Weights of a small mixture-of-experts language model, trained from scratch on English Wikipedia.
Training: a variant of SOAP for the experts, 256M tokens, 3901 steps.
Below are experts of layer 7 (counted from 0) of a mixture-of-experts language model. Rows are named router (the router's row for the expert) and show model dimensions 0-255. Each number is 200 + 30 x the weight over its row's rms, rounded and kept within 0 to 999.
After each expert's rows: a language model's description of what the expert responds to. This comes from a sample of Wikipedia text that the model never trained on.

# expert 4
router,159,225,218,208,214,210,220,220,243,179,205,188,140,181,266,204,177,253,230,227,190,259,201,148,203,206,184,209,185,181,233,171,234,198,204,220,248,179,232,246,212,183,235,232,170,135,205,235,188,201,195,198,179,252,221,163,203,203,204,180,139,297,161,261,174,207,172,215,186,201,221,171,157,267,215,162,158,156,207,229,234,277,174,181,228,207,198,218,212,198,180,209,184,222,219,225,191,192,179,222,178,277,146,191,131,192,221,205,207,175,198,214,198,227,190,192,170,174,209,200,127,211,177,196,186,220,102,181,166,194,184,162,179,168,231,244,196,160,171,189,158,203,182,206,206,184,158,242,178,191,152,205,184,200,190,193,192,194,210,204,183,153,219,237,226,183,140,227,153,204,188,238,258,204,179,219,168,219,173,169,232,255,165,233,147,192,208,239,256,258,191,229,227,228,214,213,179,208,233,223,231,231,214,175,231,198,205,171,188,186,202,212,163,217,213,151,212,215,179,238,173,266,202,182,178,202,188,219,242,210,206,206,216,184,181,187,235,181,189,203,158,188,218,203,202,212,207,153,255,180,199,196,239,256,191,175
It responds to: Prepositions in narrative biography prose, such as in, of, to, for, at, following, often right after a verb or noun phrase.

# expert 0
router,135,203,185,208,233,200,176,163,257,218,169,195,172,193,190,189,192,254,227,229,180,283,181,140,160,209,259,198,204,166,251,211,214,247,215,220,244,160,188,241,193,204,194,216,214,230,176,214,256,191,215,205,181,196,183,135,179,205,195,142,220,160,204,190,224,211,192,217,181,157,223,194,173,228,233,164,210,194,185,183,162,193,241,226,204,229,203,230,219,203,210,212,176,232,149,158,223,176,164,213,204,217,225,197,184,210,221,254,133,193,166,215,276,189,208,140,229,199,228,208,207,196,225,188,161,172,184,202,183,114,190,199,195,152,235,233,184,208,219,216,199,175,234,221,151,185,144,140,189,204,203,223,138,238,168,179,149,229,226,247,212,218,219,129,166,192,192,221,210,183,194,175,192,235,197,195,233,172,201,212,192,202,160,245,202,207,200,228,199,299,174,186,200,168,217,182,208,228,236,158,159,222,195,190,213,193,164,184,199,197,194,202,169,197,162,128,194,216,193,172,153,220,231,162,205,222,221,233,213,200,221,174,203,192,131,161,217,136,197,220,129,190,214,219,195,225,193,164,182,231,184,188,261,215,204,155
It responds to: Commas in prose and number tables, plus word-final pieces completing verbs and adjectives, such as lu-red, permit-ted, ca-ut-ious.

# expert 8
router,189,239,164,274,272,180,175,239,205,169,182,172,130,149,244,202,206,220,243,215,180,217,173,173,206,211,258,234,212,144,222,164,207,161,200,189,186,135,190,204,164,174,168,203,194,155,152,217,219,147,209,203,172,162,228,175,139,218,204,190,159,172,263,203,224,227,232,253,226,208,181,176,193,215,174,174,175,185,264,232,220,197,225,219,257,211,183,232,206,179,222,225,204,237,206,209,189,183,182,221,160,246,119,163,180,148,211,229,204,195,210,185,192,201,214,202,170,217,185,175,238,220,153,190,176,241,179,229,215,161,205,242,185,162,228,222,203,244,177,167,156,190,206,167,178,196,221,191,252,184,246,209,232,296,170,168,177,188,239,202,202,169,190,187,184,174,197,216,198,187,171,262,200,234,210,215,170,212,213,153,210,185,152,219,200,204,194,186,184,230,172,207,219,169,156,195,217,217,210,170,198,197,235,218,153,186,233,146,219,204,134,172,193,207,160,184,226,214,228,199,211,157,228,124,158,201,236,169,191,168,234,200,229,231,189,168,183,160,195,265,154,183,223,205,219,199,195,201,184,180,215,143,230,193,204,172
It responds to: First pieces of split words, such as st-aging, ad-mired, che-ap, and digits in table cells and years.

# expert 3
router,205,255,160,238,188,180,188,228,180,176,172,161,210,213,238,184,165,208,160,185,211,247,228,103,193,206,175,224,176,164,223,184,137,178,228,185,209,197,214,220,190,185,137,214,225,182,183,225,197,208,169,181,115,261,167,183,115,170,180,190,183,206,210,202,162,219,178,234,174,176,223,169,170,248,210,174,167,203,190,185,242,232,141,174,231,223,251,203,224,148,207,166,200,250,161,198,207,244,208,260,189,214,185,182,195,200,208,214,213,161,177,231,220,272,183,175,195,167,226,160,172,180,204,204,184,187,164,234,232,194,200,213,240,229,192,184,190,230,218,234,180,196,201,229,151,122,222,177,224,282,225,210,154,240,191,249,178,168,220,212,176,180,236,242,185,198,216,214,192,186,211,223,223,197,177,181,240,179,222,162,227,197,120,180,205,197,214,206,222,214,244,219,209,192,236,203,247,163,160,199,209,242,166,212,197,206,120,178,168,184,166,244,210,231,175,178,183,198,179,179,221,190,203,211,164,187,209,262,245,277,205,214,203,206,199,210,197,177,224,193,202,231,224,229,212,231,188,156,252,199,202,222,233,195,230,160
It responds to: Pieces of Spanish, French, Italian and Portuguese names such as Santa, Francisco, Vélez, Lafayette, de, plus the English prefix con.

# expert 6
router,150,160,241,218,288,194,193,215,149,181,208,164,169,248,254,232,213,209,177,220,177,255,172,179,152,187,195,214,237,174,200,152,219,218,170,190,270,184,213,231,189,153,230,285,223,216,223,221,200,206,212,162,175,191,242,178,186,182,233,208,212,227,186,211,206,189,202,243,198,208,209,223,199,249,202,229,227,164,256,221,222,226,190,180,239,253,164,235,202,217,190,264,205,212,259,207,201,256,154,204,156,192,197,176,227,167,214,230,249,167,166,189,239,223,207,206,172,193,176,178,215,192,231,168,181,218,197,176,151,171,178,239,218,233,203,179,184,204,226,237,217,227,184,166,153,226,206,180,203,173,198,159,205,230,127,222,169,217,189,168,204,183,181,193,213,207,224,234,163,150,175,170,190,163,156,210,239,234,150,205,177,276,185,211,214,171,212,190,178,203,244,186,218,217,199,227,177,158,208,222,246,158,252,179,192,226,178,215,215,197,187,159,197,223,197,131,256,189,230,193,181,194,226,189,220,179,242,198,236,219,297,159,198,203,194,220,199,159,187,160,211,239,219,180,184,211,211,198,163,267,226,203,162,244,216,170
It responds to: Word pieces inside non-English proper names, especially South Asian, Turkic, Japanese and Slavic names and places, such as Uzbe-ki-stan, Hajd-uk.

# expert 2
router,151,177,193,152,191,205,201,172,222,160,196,222,161,246,238,193,133,190,236,197,197,162,201,137,172,152,219,232,137,160,189,201,240,184,209,215,238,166,235,179,243,237,210,205,233,195,181,218,163,187,164,177,204,186,257,192,176,193,163,188,148,204,190,146,203,201,191,221,216,178,194,194,242,209,251,178,205,204,175,225,209,227,183,259,198,216,208,223,212,224,227,198,188,205,230,243,215,221,143,243,207,224,134,119,162,216,196,149,198,176,145,211,202,251,210,272,212,208,194,181,231,247,213,177,220,131,202,199,179,193,157,185,195,227,216,197,158,195,161,213,161,226,171,179,183,176,217,188,241,167,243,190,176,215,155,178,173,239,207,186,181,207,229,207,197,180,182,247,186,171,219,218,228,212,163,268,201,231,193,207,205,216,238,234,151,233,200,223,186,191,259,261,214,180,191,184,208,169,272,141,184,161,191,202,130,167,199,177,153,193,212,249,207,218,190,156,181,183,203,239,217,217,216,198,173,221,191,156,234,183,219,217,179,166,200,209,185,162,169,242,157,243,236,153,181,268,247,187,205,201,208,196,227,238,194,177
It responds to: Nouns like film, song, video, band, show, and word pieces inside titles in filmographies, episode lists and music track tables.

# expert 1
router,186,266,139,232,203,190,206,190,183,208,193,242,195,149,161,189,191,209,205,166,221,200,264,159,276,202,215,206,194,180,255,202,185,208,163,203,189,173,200,219,194,188,207,246,183,204,188,181,213,247,242,194,194,219,185,199,230,173,165,206,173,159,225,228,172,247,189,236,197,221,233,194,231,211,234,176,182,186,217,219,185,178,168,207,211,187,132,193,230,146,151,260,253,243,164,229,216,215,174,195,208,210,163,170,224,206,219,232,221,217,209,213,210,254,191,167,177,196,196,219,186,187,182,199,244,198,164,219,189,202,252,206,152,212,232,204,152,229,235,193,171,193,149,178,198,153,177,216,232,175,200,248,212,202,231,187,202,231,212,184,216,159,231,205,176,155,183,240,189,210,187,250,240,249,259,251,190,247,193,181,215,200,160,189,192,222,185,219,249,229,191,188,303,252,275,158,188,170,212,116,215,185,218,170,226,205,165,167,187,187,170,225,258,232,139,179,214,185,196,217,216,248,187,138,254,189,196,174,163,210,213,215,210,197,139,196,184,194,204,193,198,172,230,182,170,227,153,197,217,197,204,189,144,253,196,141
It responds to: Inner pieces of place and proper names such as York, Carolina, -ville, Le, Leipzig, plus sentence-ending periods and mid-word pieces of ordinary words.

# expert 11
router,215,188,213,227,259,188,188,190,167,170,184,206,117,185,227,164,181,183,166,198,202,254,179,186,207,201,185,231,194,192,212,184,221,163,172,212,200,175,187,170,199,219,236,229,184,182,193,192,255,174,245,225,203,240,210,117,237,275,184,235,155,234,183,188,189,223,207,227,215,162,178,167,179,224,236,143,191,217,186,228,210,183,154,183,189,231,207,208,175,193,193,231,131,206,185,146,214,226,220,188,142,193,209,183,164,207,237,240,159,214,172,139,202,215,217,211,155,165,251,163,177,263,216,207,180,160,151,159,200,204,223,198,199,241,292,165,199,216,162,204,245,224,182,231,218,138,139,192,207,189,179,247,200,210,216,212,186,252,224,180,165,186,236,193,184,191,175,240,159,157,198,160,195,212,204,197,195,221,210,252,176,227,194,253,156,187,207,289,233,220,252,226,272,190,191,211,172,183,205,149,188,153,191,247,192,174,196,182,224,231,220,221,194,228,180,188,180,183,220,231,204,193,201,184,180,205,197,237,193,230,194,227,236,165,224,194,203,211,197,192,148,166,214,207,221,241,133,198,189,232,198,187,168,241,262,189
It responds to: Single digits inside years and dates, such as 19'6'9 and c. 15'0'8, plus century, present and BC in life spans.

# expert 9
router,124,158,200,235,214,168,193,235,247,154,245,190,238,168,236,138,174,235,208,245,117,284,205,163,189,199,223,203,200,171,209,230,214,194,210,202,196,212,221,199,215,183,221,265,208,253,207,165,259,176,194,162,169,204,189,162,230,189,134,179,164,216,212,187,163,192,209,236,236,181,227,198,173,227,247,187,191,199,193,160,215,196,234,218,227,190,194,192,206,223,205,188,200,226,168,179,208,166,189,244,134,207,146,169,197,178,220,248,172,149,218,194,212,222,181,224,204,225,203,184,236,236,183,177,158,198,145,201,161,194,251,162,169,236,198,190,200,220,194,215,179,163,191,206,161,188,218,201,234,189,208,199,160,199,197,171,225,174,136,139,205,197,176,195,211,192,222,223,177,232,155,216,222,219,179,260,186,169,221,226,247,170,163,211,183,197,229,185,194,271,219,178,267,217,206,252,217,141,154,179,174,274,215,233,191,206,180,146,181,200,199,242,159,192,158,156,198,216,179,208,142,195,249,173,187,269,225,137,190,187,215,176,198,191,194,234,192,202,205,200,152,188,241,168,162,210,211,198,204,190,216,172,239,188,198,182
It responds to: Articles, demonstratives and pronouns in running prose, mostly after of, in, to or a period, such as the, that, his, who.

# expert 13
router,161,200,213,191,301,167,115,196,206,198,200,188,124,210,181,122,196,178,204,232,197,194,263,141,214,149,212,235,208,163,214,195,179,210,160,204,196,166,201,231,223,230,235,309,236,202,205,209,255,200,190,183,175,193,220,164,192,197,186,225,161,206,227,235,195,209,216,188,165,179,172,158,206,254,182,153,142,176,239,181,179,211,236,231,209,173,239,232,219,161,195,219,190,193,208,202,240,234,173,199,169,236,166,234,181,183,229,242,154,206,214,182,217,233,232,235,157,194,187,166,242,226,230,202,193,192,199,180,127,223,208,193,219,179,186,156,187,223,195,227,143,182,197,221,167,175,192,202,234,183,237,183,227,178,183,183,183,274,204,188,125,204,239,214,205,156,172,276,185,217,205,212,192,213,211,217,181,239,188,191,224,219,208,168,167,218,209,209,216,188,212,219,177,158,178,187,257,136,193,199,197,187,210,160,208,209,169,232,177,189,188,194,139,193,177,220,188,165,181,230,222,200,194,173,157,244,193,223,198,235,247,219,244,161,218,197,178,220,235,175,212,174,222,253,195,204,143,180,260,216,203,164,201,207,181,203
It responds to: Standalone space tokens, typically before numbers in table cells, age brackets and census figures, such as "(age 85)" and "| 1,002".

# expert 5
router,199,226,195,132,253,179,211,179,196,199,180,172,163,162,213,176,212,203,132,229,187,244,227,171,200,208,223,228,172,216,231,200,215,244,174,215,201,179,213,175,215,162,209,235,211,197,248,155,197,203,173,129,219,201,279,200,205,218,258,182,139,152,220,207,211,191,182,172,182,151,169,186,208,237,204,224,115,176,167,210,208,197,211,189,203,179,167,220,155,211,157,206,190,217,200,217,207,245,152,194,212,215,203,203,140,202,206,129,194,227,208,200,206,238,222,262,205,200,222,209,251,236,186,197,142,200,169,276,176,164,225,195,243,208,233,189,145,217,212,214,147,248,260,179,216,166,187,152,234,221,189,273,229,208,195,186,219,202,174,183,130,174,221,215,212,202,192,211,141,258,165,229,174,211,169,192,199,247,171,200,209,209,128,199,200,233,186,196,244,273,228,215,211,248,180,221,208,155,207,225,199,190,184,219,227,207,143,219,210,206,174,231,149,167,197,180,201,185,177,201,217,219,246,201,155,235,193,190,232,202,193,192,222,198,180,190,202,142,180,165,184,240,196,201,164,246,257,216,201,156,229,178,192,204,208,180
It responds to: Pipe separators and divider rows in Wikipedia tables, plus closing parentheses and colons in infobox fields, such as "Nickname:" or "1895)".

# expert 14
router,189,215,205,149,220,189,177,195,196,153,167,186,171,199,211,143,197,210,142,205,190,222,191,203,171,212,230,213,244,188,183,182,182,216,244,176,192,141,220,227,155,123,190,285,206,188,158,202,224,166,204,240,215,227,216,210,146,220,224,157,121,192,234,219,157,194,224,267,214,187,193,209,178,164,238,212,175,225,166,227,208,278,215,216,173,146,200,191,183,128,151,211,206,184,243,241,197,218,215,215,224,236,171,220,236,187,198,195,207,209,178,283,214,233,159,175,205,228,161,191,222,185,155,213,220,158,183,185,147,168,183,237,203,192,202,198,138,198,191,191,188,214,163,185,157,221,231,129,217,209,213,204,203,186,209,229,233,230,207,176,165,192,211,244,216,240,184,174,187,195,201,215,228,204,178,211,183,172,170,216,167,223,211,212,176,190,196,175,182,245,231,219,216,245,200,217,180,125,206,238,216,216,194,170,246,188,215,227,199,234,123,275,208,205,212,190,193,192,182,201,184,180,159,195,170,258,238,164,218,202,203,140,149,159,215,239,167,163,194,164,205,151,248,183,156,184,196,210,227,218,246,214,212,199,150,187
It responds to: Field labels in infoboxes, tables and headings, such as Total, Location, Coordinates, Preceded by, Class, often before a colon or pipe.

# expert 12
router,233,194,216,173,215,137,184,131,165,224,161,195,175,189,237,176,193,215,177,193,155,220,222,218,222,231,174,171,253,146,167,208,193,169,232,226,173,202,226,224,247,210,206,174,178,176,220,169,219,261,204,209,183,199,227,180,233,169,183,196,202,188,276,187,235,232,181,161,223,226,223,222,188,178,220,106,176,213,179,143,205,214,216,208,174,239,204,168,184,206,205,217,209,185,204,190,169,260,180,214,199,204,223,187,169,158,204,204,173,228,194,210,236,235,207,192,187,216,213,222,256,200,156,186,170,178,205,207,207,204,143,240,235,195,241,191,169,155,208,222,233,218,244,161,182,165,213,154,187,223,177,295,161,192,182,238,209,205,167,146,176,193,228,203,183,193,171,217,142,209,173,232,185,213,208,202,211,197,226,225,194,211,196,228,191,169,254,241,208,255,163,172,239,230,190,232,143,194,140,260,211,182,202,233,183,219,231,269,187,237,196,235,228,210,204,214,199,264,262,130,139,149,228,190,201,239,225,173,198,207,237,218,217,194,212,214,206,213,243,204,165,177,224,254,215,249,197,213,170,245,204,169,251,230,220,216
It responds to: Pieces of biological taxon names in species articles, such as family A-riidae, Animali-a, genus, plus place and river nouns.

# expert 10
router,194,174,228,226,268,192,179,248,174,179,195,200,184,190,169,193,206,216,138,233,188,229,225,183,210,200,196,181,209,214,191,241,208,185,201,205,232,184,248,251,145,198,158,273,214,212,246,226,243,186,170,202,172,257,202,126,233,181,188,201,221,253,185,221,167,174,224,253,182,145,201,217,196,241,195,213,163,211,219,224,151,198,208,197,222,191,192,141,251,229,180,200,209,264,152,214,203,170,184,238,256,236,186,170,198,190,195,172,223,223,227,192,223,200,168,233,216,179,164,194,199,243,218,174,180,128,183,157,212,155,221,194,199,215,230,228,219,205,174,209,184,219,228,199,196,207,196,243,226,198,200,194,173,182,210,176,134,202,244,137,166,176,186,199,253,190,137,219,150,184,131,246,158,206,182,186,168,210,164,187,211,197,154,232,223,188,247,252,214,255,193,192,241,225,154,202,227,227,239,223,196,203,192,180,146,154,167,265,230,238,186,193,203,193,176,180,194,210,216,226,158,184,201,129,162,269,232,183,222,145,202,218,232,180,132,199,229,222,208,198,145,179,193,218,196,208,211,193,150,211,219,202,205,189,211,214
It responds to: Plural or verb -s endings and coordinating words like and, or, &, semicolons, such as Muslims, argues, forces, students.

# expert 15
router,185,148,146,199,201,204,164,205,182,246,221,180,92,239,173,182,215,233,238,203,169,239,260,192,164,164,250,169,199,151,237,162,234,253,196,204,229,201,169,251,172,181,203,234,189,219,209,237,215,202,169,227,183,187,168,198,233,162,226,205,198,169,217,177,185,205,302,196,213,164,158,209,202,202,214,194,157,231,240,159,167,193,184,188,197,204,155,213,197,180,143,218,212,172,222,228,225,193,185,152,215,235,173,191,168,154,210,267,170,164,219,199,205,243,242,245,150,234,133,204,221,196,223,217,195,153,162,213,167,218,215,275,191,213,230,221,217,169,190,172,180,177,205,145,201,215,195,220,192,200,233,130,227,186,191,173,210,195,197,161,150,190,263,218,191,213,205,177,173,166,150,181,183,250,190,179,246,225,218,192,163,250,164,164,195,183,243,172,192,202,203,259,257,208,203,188,209,190,207,185,216,200,183,163,214,162,194,220,217,221,160,254,217,219,164,216,187,220,178,152,163,203,184,155,171,244,251,245,189,189,202,213,234,211,199,210,208,204,226,178,169,172,239,225,209,197,216,189,186,164,222,160,231,199,202,169
It responds to: List-item hyphens in infoboxes and lists, hyphens in compounds such as self-sacrifice, dashes in scores, and unit abbreviations such as mi, ft, km.

# expert 7
router,169,265,206,172,270,200,158,173,201,177,197,214,164,207,197,186,179,201,180,209,226,234,275,191,238,207,224,233,228,199,227,183,225,223,176,194,171,196,160,238,182,180,170,290,233,233,192,154,234,197,192,152,177,228,236,186,192,270,174,217,174,154,178,196,155,201,196,261,188,181,180,184,186,176,241,216,209,185,229,218,207,208,190,198,205,211,231,208,147,186,164,231,194,261,147,207,216,265,213,229,187,270,218,190,197,172,190,198,163,197,178,209,187,218,186,195,198,223,250,166,157,228,213,225,209,154,145,231,180,209,191,252,183,176,231,183,251,200,217,122,158,160,172,177,177,192,186,167,197,216,170,254,215,192,189,169,152,220,165,199,210,175,191,202,207,187,188,236,190,206,235,223,222,246,185,246,228,193,216,178,216,200,146,176,195,226,223,205,216,234,206,252,196,200,226,200,191,119,167,195,198,239,258,216,233,133,188,189,190,158,202,224,181,256,198,192,202,249,163,204,188,229,222,142,192,259,167,165,187,162,184,205,230,176,227,218,224,150,211,247,165,153,189,229,229,241,179,185,172,202,251,160,193,222,189,209
It responds to: Line breaks after infobox section names and in table rows, and == section heading markers such as "==Demographics==".